Experts of a small language model: 16 experts in each of 8 layers, a variant of Adam for the experts.
Below are experts of layer 2 (counted from 0) of a mixture-of-experts language model. Rows are named gate (a neuron's input weights, with its number), up (a neuron's input weights, with its number), down (a neuron's output weights, with its number) and show model dimensions 224-447. Each number is 500 + 40 x the weight over its row's rms, rounded and kept within 0 to 999. Numbers have three digits each.
Before each expert's rows: "comes after" lists some tokens at least twice as common just before its tokens as in all text; "comes before" lists some tokens at least twice as common just after its tokens as in all text. This comes from a sample of Wikipedia text that the model never trained on. Tokens count by the router's weight.

# expert 10
comes after: " |\n", "==", ")", "\n", "\"", "|"
comes before: " ", "==", "===", "-", "The", "In"
gate0:544457501518522545553509536509421521501486518509491529473509461489500561496566532502512497525527470468495539560584548572488522511507479477551482505466497436489488527466489527543451524569437405524482505531503449462494532545547502508580464412463541452516479424529513572505525532429457496527455512566503453587465506518506464498583439543492488492467561553455530530456514515564458417522476427477440503447512521524520493580495488479561549512492521552430543521490546531388470533527440499491451487510471502528516489500472495514477518516519511521460502546573521536456492566506556520449504502553496554508516491446472534555485538458481466561488505549511487504449512500464541466524516
up0:497443524520528498429457496467510456469514561473466525497475460514487546582465525476497480431546550454530475469487512454525492471497557549540512533542535488564447433545512491583530511514489544491453524511486491471514496539528451502525578500480500491515476501544511545419571431461530510489482518469569466556505490496546475426507533501463476448528496494511467471456545413555459543467493473453402540477568508504528453506522463453537490497452496507458480495514509504531514570488491454494510481545445520651448488476455512494575524520501562500476505506553453470464502521467550509537502546481548530471513511480561601533495478497419572556553475473457367514509527516404517487479444
down0:470550490497511522472465497500530517514471516448454493483538563464470520503500494491425525506435459536529449529512469469545549489497450523509463431503479575451479508528544478572468532552512453503523556553508482586505571498515409453444490542516470463499532531570445486519575528520565455524574502539479500414514476518457416492425484522539516506499538593556503525504499441495433485504434468494456496570496440492467497465426525500502501431547456530418450493456451571566442467531511474475510521442544474527460526497496517535487539502504505510501465438493472540534589422520438498569489516420500427527525503512520490492530462521456503541477515511504502499473442503524493514507425

# expert 14
comes after: "19", "20", "18", " United", " (", " U"
comes before: "-", "–", "\n", "|", ":", ")"
gate0:579481453496501542540502550551469521501461516476503544479522481460500520507593531486501544514497495474513521554591563568526543478526546462568494445498485442490497528486482539490449498487427380502491512489482501457497528507555535518536459438452514471515463445538515565493478458477443493514514473544487509584447535522471497489525458524463483511508504526444524529455488518581471450558493408462454503487465521554508497569487476478565571531524519508459540522471526496398438473526459495493449471485557534549502476526443477482502547487469448570464494543519506539455411543524545483471501462536530498539496470400473457552519495382500453528478498516452529487441509482494504463483557
up0:489445466509540490484473497474575480461444526467490521483473525504501501613491513447499496391501557507552515508494530503487527471539575589526528434552510513563490472572595473527532472509549489444485560486526480450508583551520471509546567503408451520530527464602453491426532414459465508483474453532541502539460546505508487425542548490488528453511432502487525444466497468540455538459504531520444525451474513529507455501474458443544485495509526479469455496485522538540505506485485459491519514504457528594442488530465560498537501509476521542452541511561413460452518541497489491544482497542574513468506512453557519477506444482417498485538499476404404528521460507401483470464525
down0:466525498568526570514485489488453499507511431552426500473546549487562532500499466513496468451514514535498506544509510494523448488546424512532452428441495508480513516538545457539446527544538503476650521566462531543509559551509381447465527530501514433570533535479498472490492507462573487426486546535469523444449469594499472493467468467569490492464505532567528499515484435504450486489482499499536443517497426510485499534410519458466508483507529501520438443492498495526558484558437458490542419470479499480449524513436529496486480488576516460485494451499483480514559493528446545529460473439476484461556447508563503481491515577469540577495504479482403558518466459526494527445473

# expert 7
comes after: " ", "|", "–", ".\n\n", " for", " ("
comes before: "20", "19", "18", "17", "10", "15"
gate0:600508517501515511556498492514521491484451489512482573445538478507481509476542540464505529505529457483540534588541509586553569474525538468611518524473492408477485524458511540509472520543429432538465535507468491491500572506481523517528461450479578437502401395548566566480469472520458489503510513568478479570502486508483514500530477506460505478523503512467486511485514502617499458532494430433451514507505527569493534544524524451550575526509495555466491535464552535392472478547479464496474483479434499539553472481454483537536465473501493527480507528510516523464409536485550537430527492524479517500480482420491517523495514484481489515479472541516516515486558472493552450464539
up0:536487538501562485473485497473534465435469485498452555468531514552510499571458538460477476393514506468559491536478484528553551462522562550556466475495503487521471455513579492588494502497564507456450555495547507456551566532522441528504542507454488553508500430553481522416553432474483506507468488458510494549538523502465494445497537508438481422512478470552499463521506440610468500434494490478408514477531484493520487471502490449549492498475465517458450526470526542505509573528512405506512509483435506632492470466483492524532499491501561522473531519533456461459477535448535534501511546482489562426492515476570560493498460507376540490484482511480418502516543502433502465500483
down0:483469503517479539487448491473455514454474508544457532473561618588503503538468508502494468453484472488597521478498494449484505536483479513529520481501491550470580484541587490483496476496516525509525547497502514533507533528486407444440517565433466430538427582505473525498588475526544538532534435503494500440529474519495458434527470543551464429510471460552556511520508491516518509508413471467457514566481469496463514455445480456547489435515473502508441544466518568504459472547498542477454597449518470538461449531410503489409497489508543461509478478489503512522578515529517556481532559478488491498568433493567549493521473494489526509533531520477466595553535485466446469513478